Experts of a small language model.
Experts: 64 squared ReLU neurons an expert, a softmax router.
Below are experts of layer 2 (counted from 0) of a mixture-of-experts language model. Rows are named router (the router's row for the expert), up (a neuron's input weights, with its number) and show model dimensions 0-191. Each number is 50 + 12 x the weight over its row's rms, rounded and kept within 0 to 99.
Before each expert's rows: "comes after" lists some tokens at least twice as common just before its tokens as in all text; "gets" lists some tokens that make up at least twice as much of what it gets as of all text. This comes from a sample of Wikipedia text that the model never trained on. Tokens count by the router's weight.

# expert 50
comes after: " in", " of", " to", " for", " on", " from"
gets: " the", " States", " American", " a", " United", " two"
router:29 43 58 82 46 39 58 53 53 37 48 37 35 37 48 57 40 23 53 52 23 28 75 80 48 44 73 39 55 48 61 58 54 60 71 55 59 41 48 46 42 34 41 61 45 56 77 44 39 60 52 62 51 54 39 60 54 36 63 52 64 29 58 76 40 54 63 45 46 55 34 43 49 44 44 47 52 41 58 60 42 58 70 37 46 28 53 64 55 50 57 37 38 63 60 46 36 47 34 49 34 57 45 57 65 40 37 59 60 50 43 65 52 40 37 37 56 48 63 31 47 22 56 57 49 41 48 50 66 38 59 45 30 51 37 53 47 67 43 51 30 37 54 53 44 54 59 67 51 44 34 46 50 46 54 58 60 49 40 61 33 61 63 62 49 48 37 50 54 78 75 49 46 68 40 57 51 61 34 65 46 51 41 58 53 42 67 60 47 52 69 43
up0:41 49 18 38 62 64 42 46 33 54 42 32 24 44 47 45 47 64 58 53 44 36 45 60 83 66 57 51 31 71 56 53 57 47 38 42 48 82 43 60 67 50 56 47 55 73 50 57 51 40 49 47 46 65 73 41 45 46 40 42 58 30 39 56 46 46 44 44 49 75 52 54 56 64 23 55 65 35 48 70 66 43 49 46 58 47 58 69 58 32 52 56 50 61 46 58 46 66 67 46 47 33 55 36 52 63 32 29 54 42 47 26 35 37 77 57 47 54 61 63 57 43 57 43 51 67 44 72 36 47 54 55 42 40 39 63 60 42 52 57 65 65 54 55 40 39 40 44 54 48 55 67 32 55 45 49 47 46 52 50 53 63 61 65 57 64 63 46 49 57 56 36 57 41 38 56 35 63 34 50 53 62 37 53 57 38 36 50 34 43 60 31

# expert 7
comes after: " |", ";", "|", " was", " to", " and"
gets: "  ", " 0", " —", " 1", "%", " 2"
router:54 53 67 34 44 50 68 25 62 51 34 40 53 49 63 48 55 41 52 47 56 52 41 72 56 53 77 67 41 41 66 53 67 55 72 76 52 62 34 44 40 51 52 36 52 41 42 40 44 39 27 71 69 59 31 90 30 55 53 37 67 48 47 52 55 52 52 39 24 54 47 40 49 57 40 63 28 62 40 59 54 56 53 56 54 61 69 64 57 44 48 50 47 31 39 42 41 36 50 43 50 44 50 67 39 50 51 53 43 49 34 45 50 58 37 55 36 49 46 40 38 31 47 54 62 53 67 57 46 48 50 51 22 42 43 57 44 74 48 49 53 69 60 39 61 37 51 55 40 50 33 41 44 41 54 44 59 68 46 59 37 44 72 60 51 72 42 44 38 59 55 76 56 59 35 62 47 59 55 25 43 59 55 31 47 57 62 39 47 53 70 54
up0:53 49 52 57 29 43 35 56 55 57 33 40 57 51 74 48 63 48 68 58 39 57 82 62 31 56 43 40 62 54 53 53 68 54 57 66 64 49 40 56 31 65 68 58 40 47 57 60 30 48 62 56 59 65 39 62 52 39 23 28 59 51 44 53 65 77 54 58 50 65 46 59 69 61 59 41 41 58 52 57 63 42 55 48 56 43 49 49 52 52 65 53 76 47 51 48 36 49 48 55 67 63 43 62 73 43 50 72 48 47 54 44 50 61 58 44 45 72 53 37 49 71 33 60 29 53 57 54 35 49 53 59 55 48 53 45 53 69 49 55 44 46 35 53 52 66 53 57 48 41 31 48 54 13 48 48 56 51 51 62 61 72 34 50 34 43 45 48 48 46 56 73 53 37 45 41 37 41 43 48 35 59 57 39 54 58 42 38 66 46 62 57

# expert 48
comes after: " of", " in", " to", " for", " on", " at"
gets: " the", " |", " The", "The", " a", ";"
router:50 41 55 48 67 38 48 45 27 58 62 58 42 63 57 60 48 58 59 63 49 58 45 42 35 37 55 50 55 63 53 60 58 36 33 51 47 50 71 61 64 52 42 35 47 38 41 53 60 46 53 61 37 56 44 62 61 65 67 61 40 36 43 59 60 42 41 49 44 63 56 59 58 42 48 38 47 38 52 43 62 33 23 46 60 45 74 37 59 58 46 64 62 56 72 66 58 58 55 68 35 60 65 59 60 30 58 60 48 44 40 63 54 61 45 39 42 48 36 33 64 36 52 44 48 40 46 48 56 66 36 44 47 60 29 32 53 57 41 77 44 67 44 49 26 60 38 48 40 76 32 71 38 37 31 40 51 56 52 59 58 67 43 54 43 37 64 44 42 34 47 30 46 55 30 60 59 59 43 62 33 27 33 51 29 48 51 31 35 47 45 69
up0:61 57 51 44 76 57 54 58 61 70 48 35 52 63 51 68 57 58 54 60 64 38 63 56 45 46 43 43 60 63 29 50 34 52 28 54 39 51 41 41 25 46 56 36 58 47 54 31 57 49 47 27 54 47 46 62 69 60 51 65 40 67 55 42 54 60 65 42 29 40 46 42 35 65 45 43 39 51 52 52 66 54 57 54 45 53 42 46 69 56 55 47 53 63 51 39 60 58 39 53 48 44 31 65 37 62 52 50 64 54 54 54 33 38 63 24 34 34 36 60 53 24 51 56 49 53 60 54 48 47 73 49 34 53 61 46 80 61 34 58 40 64 52 51 49 56 74 47 43 49 59 62 32 53 53 49 43 41 65 35 54 72 36 47 66 50 45 46 35 49 65 56 53 44 69 23 57 57 41 42 52 41 53 64 49 61 49 62 63 48 45 88

# expert 12
comes after: "  ", "\n", " 0", "%", " 1", ")"
gets: " |", "|", ";", "%", "  ", "0"
router:57 41 46 56 55 65 62 51 65 25 56 36 70 56 53 67 47 30 70 47 44 61 42 32 47 56 36 39 54 55 63 46 62 58 59 64 52 58 65 50 25 31 61 57 30 46 21 50 72 31 45 45 63 33 27 51 39 49 67 68 61 43 42 40 37 41 38 58 44 32 60 63 41 57 33 34 47 37 58 48 30 51 62 56 71 30 54 49 48 61 40 48 60 44 36 56 52 43 50 56 37 53 61 60 63 37 73 65 35 56 38 51 42 54 45 42 48 47 59 27 47 42 36 59 76 33 58 51 47 36 48 46 47 40 77 50 26 41 50 56 30 79 53 44 60 57 60 34 55 62 45 46 51 41 54 48 55 41 62 54 43 26 53 26 56 63 57 49 42 74 54 61 45 55 37 50 46 50 71 56 57 44 70 58 43 33 25 58 62 35 39 46
up0:59 42 55 48 44 66 65 50 53 20 38 41 48 38 52 61 43 49 65 48 50 40 55 69 42 51 32 63 45 61 44 45 68 50 46 49 63 43 47 59 26 50 28 47 37 41 58 31 59 51 51 66 77 76 46 35 55 59 52 54 47 46 64 40 42 65 32 60 32 46 54 35 19 28 53 48 46 62 31 45 39 45 36 29 63 53 48 26 48 60 74 43 33 48 60 37 60 53 47 36 38 27 63 52 39 57 30 60 56 38 45 51 53 50 66 69 39 55 43 56 39 65 60 51 49 59 54 57 56 50 36 37 45 52 38 58 50 69 38 41 51 66 43 47 58 32 40 74 65 63 47 66 46 57 62 50 32 56 81 59 32 56 33 52 59 35 48 41 33 62 54 39 54 42 50 72 48 66 54 49 43 74 57 70 44 43 54 78 64 39 51 58

# expert 55
comes after: "\n", "\n\n", " and", "=", " to", "."
gets: "|", "-", " a", " the", "The", "In"
router:47 43 44 79 50 57 65 42 61 61 51 48 26 57 79 48 50 63 65 49 75 45 48 53 58 59 59 67 72 42 48 63 54 60 34 22 45 33 36 61 30 30 43 69 47 42 42 73 60 48 32 64 47 43 45 87 44 42 45 39 52 53 38 46 37 60 51 40 51 47 34 59 52 32 54 76 55 33 49 39 68 54 50 46 65 39 52 76 42 40 41 46 71 63 54 53 65 25 44 54 30 82 50 45 55 49 53 40 33 62 32 55 55 52 19 69 45 49 64 28 50 63 50 60 38 41 47 43 25 44 56 28 52 57 33 38 60 44 71 66 68 66 48 50 55 73 58 54 81 49 47 25 49 45 38 39 64 47 50 67 36 54 60 38 48 61 75 45 61 56 52 62 53 43 59 66 37 51 59 41 52 44 63 39 36 40 54 50 47 55 54 73
up0:43 76 55 73 52 61 60 77 52 38 53 61 30 35 46 48 68 60 23 64 49 53 39 49 52 52 66 68 50 48 42 28 45 37 41 37 48 60 43 56 54 65 46 53 52 05 61 42 53 38 63 73 47 49 44 53 45 45 52 19 45 56 58 45 48 57 31 49 46 52 59 44 52 50 63 62 66 52 54 57 40 71 27 47 43 69 33 55 55 35 50 52 47 58 65 40 41 50 39 77 61 47 42 39 59 48 44 66 31 30 61 55 46 46 49 71 68 50 55 31 48 61 59 54 66 39 41 42 52 49 39 64 61 53 57 51 43 49 37 62 67 45 38 62 26 45 63 39 58 65 33 69 32 73 54 57 53 52 49 61 27 58 61 44 57 53 49 67 27 34 32 38 44 59 42 62 62 73 52 55 40 67 60 46 53 69 44 40 42 66 27 50

# expert 0
comes after: " (", "-", " \"", " is", " was", " be"
gets: "ed", "ing", "s", "al", "  ", "d"
router:54 35 35 38 64 45 50 58 58 45 77 53 43 56 20 36 50 47 59 72 60 36 38 56 50 41 86 34 61 55 42 45 49 62 43 45 52 45 48 53 56 45 35 45 56 57 48 65 41 37 66 45 54 48 31 80 59 43 61 36 40 56 46 46 35 48 37 55 50 74 44 41 47 46 55 50 52 48 75 49 54 60 54 46 35 62 55 47 48 39 43 28 46 46 41 47 51 50 69 36 49 46 54 77 66 52 49 50 42 38 52 33 52 56 38 44 46 29 58 54 42 50 60 48 55 41 42 55 42 61 66 63 34 58 42 66 69 45 31 48 33 53 64 28 71 27 56 49 55 60 41 49 37 38 51 59 71 41 37 62 44 47 59 33 53 45 38 57 55 60 32 46 42 51 36 68 51 54 38 56 40 44 38 69 45 31 43 52 37 60 46 52
up0:30 68 48 47 54 53 42 41 43 30 77 53 46 30 31 51 53 49 65 41 45 38 72 84 58 41 53 55 62 56 51 66 43 51 49 84 35 30 39 41 42 54 52 61 54 50 59 65 69 46 60 49 47 63 31 69 45 49 44 79 45 38 48 44 37 48 56 67 54 51 51 51 54 57 67 47 58 55 50 42 45 45 54 43 61 61 67 49 46 44 61 44 53 60 73 53 53 64 45 53 44 56 41 45 34 64 69 62 46 65 36 41 54 54 44 38 38 73 54 58 57 53 62 61 71 62 45 37 61 50 39 41 62 36 44 64 52 36 29 52 55 55 49 46 44 55 39 71 46 43 63 39 52 29 49 66 74 50 59 50 47 35 30 51 53 55 57 54 59 59 56 52 46 52 48 54 54 64 15 40 49 36 44 36 72 45 51 78 52 59 57 66

# expert 3
comes after: ")", "  ", "\n", "%", " 0", "\""
gets: " |", ";", "|", ":", ",", " –"
router:64 36 62 67 64 60 54 50 33 37 38 31 47 42 66 67 51 52 32 51 32 48 33 57 48 41 61 50 51 69 42 57 47 53 45 53 57 64 56 31 48 53 37 37 69 53 43 27 55 50 44 38 70 48 61 65 38 50 70 63 57 35 38 60 38 33 54 45 63 14 37 62 41 51 62 33 41 39 49 31 60 42 57 43 53 60 28 63 42 53 49 70 49 37 53 54 59 60 53 51 50 61 56 64 30 56 60 50 56 69 32 53 58 61 32 38 30 60 46 28 75 41 49 65 41 57 36 32 38 39 60 51 44 31 49 55 48 47 39 73 65 60 52 76 33 60 29 69 47 62 36 58 46 18 33 31 34 45 60 53 44 56 26 35 59 44 42 37 46 47 46 35 61 71 42 60 78 51 57 54 43 37 61 49 46 41 35 54 42 52 35 64
up0:48 57 30 34 39 33 49 75 20 44 54 50 46 46 59 51 44 52 43 42 62 52 52 54 36 58 38 43 42 48 42 47 51 55 33 50 58 35 64 46 43 70 76 35 58 47 54 46 52 36 56 47 49 50 61 37 48 43 41 60 68 36 35 35 63 37 54 55 39 37 44 59 46 32 36 37 42 42 29 54 35 47 56 64 54 37 46 48 54 62 46 69 47 45 58 63 51 52 68 61 65 38 51 57 49 32 61 47 37 42 33 65 54 21 68 50 42 41 52 74 66 52 65 52 51 55 42 65 67 59 60 31 54 51 35 40 52 67 45 49 79 20 20 53 45 31 41 32 40 45 31 23 48 38 54 35 40 48 35 40 27 65 47 49 68 72 53 32 63 45 79 59 56 38 68 45 52 45 49 56 43 57 58 57 43 64 51 54 49 58 61 49

# expert 54
comes after: "\n", "-", "|", " Al", " non", " 1"
gets: "-", "–", "/", " -", "ti", "+"
router:58 40 47 66 62 67 64 48 57 54 61 65 74 60 47 32 64 66 48 40 45 78 45 29 47 40 38 43 71 54 67 60 37 42 52 54 43 55 47 65 68 42 55 60 52 43 46 40 55 41 29 29 56 55 45 54 52 51 55 24 37 53 69 67 37 49 47 51 60 25 65 38 54 56 54 35 59 76 29 56 48 69 65 46 44 29 31 30 55 40 34 58 68 50 46 65 37 73 42 42 50 39 59 54 42 55 38 24 31 47 57 54 44 64 55 40 67 36 40 52 32 63 60 42 55 39 43 38 46 44 37 35 40 48 47 32 34 46 52 66 50 49 37 53 59 56 38 26 56 35 69 47 42 60 48 48 41 55 36 63 42 40 50 61 69 41 51 32 43 37 43 31 33 42 31 50 22 69 57 31 30 61 32 37 30 61 54 51 48 52 67 43
up0:42 60 43 66 70 58 51 41 43 62 46 62 68 27 53 39 56 30 60 39 42 74 57 39 48 71 28 44 58 49 58 40 62 50 44 52 57 50 55 69 42 55 35 61 57 51 51 51 47 40 59 64 79 58 59 18 69 47 56 57 34 52 52 28 58 40 42 63 47 46 40 24 55 61 56 46 56 64 52 36 44 49 55 60 60 36 49 40 24 38 47 46 64 53 28 69 60 60 32 42 42 50 31 48 39 46 62 42 55 36 60 66 43 59 41 49 40 50 55 38 49 69 25 56 71 60 54 56 62 69 41 64 61 42 51 50 50 40 39 39 45 45 44 58 47 41 62 62 61 75 57 39 70 46 49 41 58 61 50 46 55 48 52 57 51 51 36 45 31 57 49 54 31 67 57 59 49 47 68 34 48 73 45 51 33 48 48 60 95 42 51 49

# expert 57
comes after: "=", "\n\n", " =", " also", "History", " career"
gets: "=", " =", " the", "\n\n", " The", " which"
router:34 35 62 68 36 68 48 31 33 55 39 44 60 53 58 56 61 29 51 46 32 36 47 71 43 49 70 57 38 56 64 65 27 26 35 53 38 65 45 67 68 50 67 47 47 58 42 55 55 62 61 60 43 58 53 51 52 48 54 59 30 38 36 26 51 40 41 53 53 47 28 56 43 54 40 53 61 63 42 34 60 57 62 54 56 42 30 74 34 43 37 65 35 38 43 62 70 39 55 58 64 35 57 36 53 37 71 55 46 51 51 55 60 59 36 49 65 29 41 41 37 69 56 30 38 43 34 50 45 38 57 29 66 48 45 39 47 34 59 45 40 64 45 69 50 54 60 46 38 33 62 70 70 44 61 58 63 76 34 34 40 66 66 47 55 74 65 44 24 43 42 59 43 47 44 60 43 40 43 49 39 36 47 57 40 61 55 56 45 61 36 56
up0:59 71 54 58 51 45 37 40 43 34 53 61 64 68 63 51 93 55 63 41 35 64 77 42 44 52 59 60 58 51 73 50 43 67 48 56 54 47 62 46 30 45 44 28 49 58 63 62 63 60 63 58 56 67 49 40 43 38 66 56 49 57 37 36 55 41 49 64 55 58 39 57 58 51 57 81 56 32 47 46 73 62 55 37 40 56 48 67 45 44 71 68 52 61 46 42 49 44 43 50 54 49 42 57 43 38 57 39 70 34 48 51 43 43 60 31 48 25 46 36 43 58 43 63 71 49 40 54 54 32 36 45 53 52 47 48 61 71 62 62 20 45 55 37 61 24 35 53 52 58 57 46 61 46 64 67 21 51 33 53 60 38 45 72 44 57 52 43 53 46 25 53 45 81 53 54 44 54 46 38 42 56 48 47 40 52 27 53 52 56 43 46

# expert 33
comes after: " a", " is", " of", " as", " with", " was"
gets: " a", " the", " an", " his", " first", " their"
router:33 43 39 25 46 53 69 53 59 41 62 51 47 75 60 62 39 47 35 18 81 68 32 19 43 39 45 58 66 37 55 51 58 60 51 67 37 52 56 39 47 80 61 59 56 54 53 58 44 62 75 40 48 54 57 59 54 49 52 58 19 60 45 56 33 50 41 44 49 34 41 70 40 55 48 41 31 54 50 46 51 44 39 62 55 63 66 59 79 47 48 58 37 71 31 61 57 75 61 39 78 40 64 38 42 26 47 63 62 59 48 62 50 55 40 36 56 48 35 46 64 49 47 49 56 56 44 69 78 33 58 32 59 68 53 50 66 55 44 50 51 54 71 42 51 41 41 29 67 42 50 53 61 44 35 45 33 34 43 51 67 49 55 33 73 44 55 35 59 46 34 25 49 46 44 49 44 61 72 69 52 42 51 64 37 57 72 35 42 65 39 55
up0:17 57 48 49 47 57 65 64 43 50 36 57 43 65 51 30 64 69 42 39 67 61 57 50 57 54 34 50 42 60 52 52 69 68 34 51 58 32 37 68 47 70 58 48 57 46 77 43 69 65 53 44 51 46 62 76 36 45 69 29 34 39 50 44 57 69 41 52 58 41 19 41 31 61 32 58 37 45 31 40 41 38 46 66 47 62 63 62 57 40 54 54 39 64 43 29 39 66 46 45 46 52 45 54 61 45 44 37 81 67 63 54 38 42 33 59 47 48 64 32 64 46 49 37 50 39 46 63 50 41 58 39 46 43 55 71 52 78 25 66 50 51 36 38 71 56 59 56 65 58 28 50 51 38 62 53 17 35 52 43 27 64 57 49 39 50 44 48 56 56 57 48 48 52 35 42 44 31 58 44 39 47 52 55 30 57 45 47 54 53 49 49

# expert 53
comes after: "\n", ".", "\n\n", "=", "|", ")"
gets: "\n\n", "|", "-", "\n", "=", "  "
router:46 46 55 64 57 62 65 34 41 68 47 64 82 54 68 45 58 66 45 36 41 67 41 63 50 32 64 49 66 51 35 48 34 51 54 44 33 53 54 42 65 53 26 69 42 70 47 51 33 34 51 46 51 59 49 69 60 26 37 45 37 39 53 53 53 45 51 46 62 64 59 56 41 33 47 62 41 56 45 38 67 52 29 60 67 52 53 42 51 41 40 51 62 57 53 32 37 71 43 58 78 73 59 27 34 29 51 47 37 57 48 65 58 67 52 52 58 50 63 41 51 72 68 56 29 41 24 30 38 52 65 36 52 60 40 62 52 44 55 41 58 38 42 46 59 44 49 46 46 56 45 46 50 46 34 51 59 45 32 31 54 55 47 34 57 21 56 48 47 58 24 64 50 45 45 35 53 55 47 54 38 50 50 60 44 38 51 59 40 41 59 50
up0:50 63 50 63 41 47 46 62 55 32 66 47 55 70 63 64 43 34 62 77 43 68 67 25 48 16 48 55 49 44 48 66 52 61 48 60 53 73 34 52 33 51 57 45 40 56 42 39 30 60 36 59 51 76 36 74 53 47 65 67 64 59 52 49 45 54 33 58 68 60 46 58 57 56 53 60 47 49 70 65 85 59 33 64 54 71 33 35 31 47 30 36 38 74 48 24 52 36 31 56 63 61 56 64 58 56 40 45 23 58 70 46 64 51 48 56 72 41 39 38 57 57 43 55 50 31 51 43 43 51 61 56 47 42 37 63 66 62 57 56 64 32 39 46 38 64 67 30 44 56 43 67 48 32 52 59 52 34 29 74 48 59 62 51 42 45 52 63 39 43 48 55 50 43 35 71 59 51 37 54 49 48 34 41 37 29 45 51 66 56 53 17

# expert 44
comes after: " |", " (", " \"", "-", "|", ";"
gets: " 0", "S", " 1", " 2", "N", " 3"
router:57 47 38 31 47 59 50 38 49 41 49 52 57 61 47 29 63 48 61 53 48 60 67 43 45 65 65 44 63 52 64 61 37 53 41 40 26 29 34 58 64 47 55 63 47 38 44 69 59 39 57 61 38 59 42 70 37 44 38 22 57 43 59 52 34 59 53 37 51 64 40 49 49 39 42 53 51 58 54 47 73 52 35 46 40 40 52 53 46 50 47 33 60 48 51 24 40 36 55 33 63 54 69 59 52 59 30 49 45 62 65 59 40 29 67 38 46 38 51 37 55 32 71 64 56 45 41 56 50 45 66 37 49 69 33 53 73 52 50 22 69 57 67 34 59 40 65 59 58 52 58 49 56 39 64 45 69 49 32 80 47 31 61 26 49 82 38 62 48 52 59 64 41 54 49 61 45 37 33 38 55 44 56 55 30 55 48 41 43 82 68 46
up0:65 44 56 55 63 60 58 50 50 40 49 48 50 41 51 39 50 66 60 44 56 45 50 70 75 40 59 44 50 37 29 70 53 54 31 53 73 56 32 46 51 57 67 56 64 58 45 59 42 44 53 35 54 53 49 68 53 48 59 46 40 42 59 42 28 49 50 49 43 30 55 73 58 41 56 39 61 64 46 41 54 33 52 41 61 42 72 35 43 31 64 56 49 63 49 49 50 36 51 61 29 55 41 52 42 59 67 49 52 70 32 40 51 50 79 69 31 66 59 52 57 55 50 49 60 41 56 38 32 51 59 34 70 71 50 38 46 52 44 45 32 58 47 57 61 38 52 52 60 34 69 59 62 54 40 68 57 41 45 50 49 52 28 31 48 40 40 65 58 36 34 47 53 61 38 64 58 27 57 35 39 64 81 47 45 40 49 72 47 62 43 51

# expert 29
comes after: ",", ".", "s", " that", " where", "\""
gets: " and", " he", " that", " or", " it", " but"
router:44 40 57 23 81 47 46 40 49 58 57 54 39 38 65 55 52 65 28 62 67 61 31 43 34 34 61 56 48 51 49 60 67 40 37 41 38 77 38 57 48 33 68 48 45 67 43 36 52 38 55 40 38 41 52 48 67 58 53 68 65 58 33 35 59 61 67 53 61 49 49 54 61 51 49 53 51 36 45 33 47 24 65 45 33 42 52 61 62 62 33 52 57 57 50 62 69 30 44 50 35 47 48 44 23 51 68 58 26 59 56 34 58 67 68 50 67 39 60 57 34 67 49 45 55 55 34 75 35 58 46 59 32 43 49 43 37 42 28 47 33 57 48 57 37 49 68 61 41 39 55 48 68 34 46 52 78 50 30 56 56 51 70 60 43 48 31 57 39 53 46 64 73 29 39 43 54 43 61 50 48 50 64 38 41 51 66 68 46 66 51 52
up0:56 68 52 24 44 38 59 61 42 65 68 46 55 50 62 52 58 47 43 47 52 36 42 54 41 45 61 46 69 60 40 39 59 53 21 42 37 41 50 54 41 53 40 47 80 34 36 41 47 54 55 34 67 35 40 48 63 63 39 53 22 62 60 51 54 42 70 29 48 54 31 61 58 51 40 56 53 25 33 50 67 42 59 59 42 76 43 52 52 43 33 43 50 62 72 50 62 52 39 58 58 36 33 65 42 50 57 46 35 51 55 44 20 71 43 50 56 44 35 49 67 53 45 70 56 33 48 35 42 55 37 27 66 48 53 67 35 53 61 59 32 43 55 64 60 71 62 55 36 46 53 66 65 50 29 54 45 48 64 38 52 68 50 50 43 38 37 47 29 55 57 60 43 44 53 39 56 39 50 37 08 56 57 25 41 55 53 48 54 31 57 73

# expert 43
comes after: " |", "–", " (", ".", ",", ":"
gets: " 1", "1", "0", " 2", "2", " 0"
router:46 41 55 67 67 35 35 63 58 61 47 70 62 35 35 35 45 66 50 60 55 49 70 52 33 72 58 43 72 63 36 58 55 71 53 61 38 43 43 39 51 39 65 39 56 45 35 55 43 61 69 50 46 75 47 50 45 56 47 38 64 61 52 42 34 71 32 37 38 57 37 63 61 59 55 24 57 37 57 63 62 65 63 33 39 51 49 37 33 57 41 51 48 48 27 36 41 52 68 29 51 50 55 57 51 61 30 60 39 71 46 56 59 43 62 50 57 36 45 50 61 27 53 56 63 42 70 34 71 39 28 55 59 45 54 70 52 39 46 47 47 56 41 45 54 37 70 73 40 57 41 67 64 57 57 51 71 48 44 62 57 34 68 48 57 65 43 67 45 56 63 40 34 33 35 65 37 58 36 38 28 55 47 71 52 35 58 41 70 53 39 53
up0:54 44 37 36 44 63 27 51 35 46 58 56 57 31 56 61 47 88 59 50 15 79 70 58 58 43 52 54 42 54 58 58 48 33 42 47 49 70 44 68 62 34 51 43 39 40 37 58 54 59 47 29 49 68 50 39 55 54 36 53 67 64 49 52 47 69 51 62 32 44 69 58 43 55 52 66 52 60 42 63 53 68 71 54 56 44 56 32 35 47 65 59 38 63 50 66 61 37 50 49 43 40 60 43 36 76 51 63 24 65 44 53 61 46 59 55 30 52 61 66 55 68 55 35 52 47 62 69 40 45 38 39 44 32 53 43 58 32 55 65 56 49 34 55 37 49 62 50 44 41 40 59 58 49 34 57 69 48 48 48 52 43 43 61 60 54 52 54 35 47 33 44 30 32 52 22 30 46 17 43 50 36 53 50 24 41 47 51 59 39 53 57

# expert 1
comes after: " |", "-", ",", ":", "|", " and"
gets: " as", " was", " Al", " John", " \"", " As"
router:69 59 40 54 53 37 41 58 42 71 70 62 48 39 35 65 63 58 54 72 40 63 43 67 66 51 28 46 31 46 60 46 43 51 37 52 52 51 47 57 63 46 34 36 36 55 41 51 52 50 59 68 38 67 44 45 61 47 48 56 53 39 51 36 37 57 46 43 44 55 31 60 52 42 30 71 46 46 50 44 57 36 40 45 42 41 66 59 46 68 39 40 52 52 47 24 59 48 47 38 50 40 63 69 34 52 43 57 59 37 61 44 57 67 33 60 50 22 71 53 26 45 54 57 37 47 38 47 30 47 35 58 51 53 42 69 57 47 36 63 63 59 42 46 42 49 65 34 69 39 25 39 39 57 61 34 62 46 47 46 16 49 65 51 37 49 53 72 31 48 56 49 59 48 68 51 55 76 52 69 44 46 73 36 55 50 47 45 63 64 86 41
up0:35 79 37 45 63 62 40 37 45 47 22 75 30 52 49 62 64 47 54 32 66 50 43 58 41 58 42 63 44 57 46 49 40 56 57 41 42 57 65 50 39 51 22 67 43 25 66 51 51 52 52 51 63 39 52 54 32 29 42 41 62 37 56 51 50 65 64 57 63 46 49 46 75 60 61 46 52 46 67 42 61 45 77 49 61 55 58 48 40 52 57 37 42 51 37 35 36 35 44 50 63 30 25 39 48 56 54 46 37 51 46 45 75 56 51 40 48 46 49 37 65 62 33 46 59 48 48 47 28 40 44 61 71 53 58 65 31 30 68 58 51 65 65 88 68 56 49 49 22 46 62 65 58 63 43 47 42 45 40 37 41 65 34 57 55 36 43 31 44 41 29 39 65 51 62 45 44 49 50 57 43 62 51 58 76 28 55 37 59 47 55 36

# expert 32
comes after: " |", "–", ".", " (", ",", ":"
gets: "1", "0", "2", "3", "4", "6"
router:40 53 59 55 44 40 34 67 58 51 67 74 68 37 52 40 29 58 51 52 52 55 43 49 31 61 47 41 66 69 43 59 49 71 65 65 39 31 65 35 38 34 44 42 45 39 37 45 41 56 55 55 57 61 39 44 39 55 37 35 72 55 71 46 23 58 28 52 44 58 39 55 62 73 46 41 56 35 58 65 71 62 55 43 66 58 56 44 43 56 29 56 47 41 26 36 51 54 71 56 42 49 61 46 51 76 29 41 33 55 47 64 50 56 51 64 69 54 55 44 67 32 49 72 69 38 71 36 72 42 39 43 59 45 46 78 37 43 60 49 39 62 27 28 45 31 73 59 35 62 60 66 52 63 54 32 61 43 41 57 55 41 59 62 48 59 48 53 47 66 62 47 32 32 46 54 48 61 42 44 27 66 44 53 55 43 59 29 64 45 34 59
up0:51 58 42 48 34 38 41 55 51 31 42 30 54 55 39 62 42 32 58 55 60 45 54 35 20 51 69 59 42 58 54 40 38 70 56 70 55 37 35 46 59 78 65 42 59 51 82 45 46 67 43 51 52 49 55 69 55 44 56 40 55 60 44 50 41 54 55 45 55 52 58 51 46 69 47 40 63 43 62 64 43 54 57 40 55 49 44 21 48 56 63 66 60 48 54 36 43 39 34 48 48 58 23 46 53 50 59 66 49 41 52 69 57 47 78 54 53 63 31 54 53 68 57 35 40 23 54 38 61 40 57 54 35 50 67 43 61 40 32 44 52 31 32 51 42 35 65 60 43 78 55 57 45 61 63 58 19 56 52 68 49 69 34 47 46 60 51 71 57 46 47 71 39 35 52 60 56 52 47 37 47 39 39 66 62 85 63 39 29 35 41 47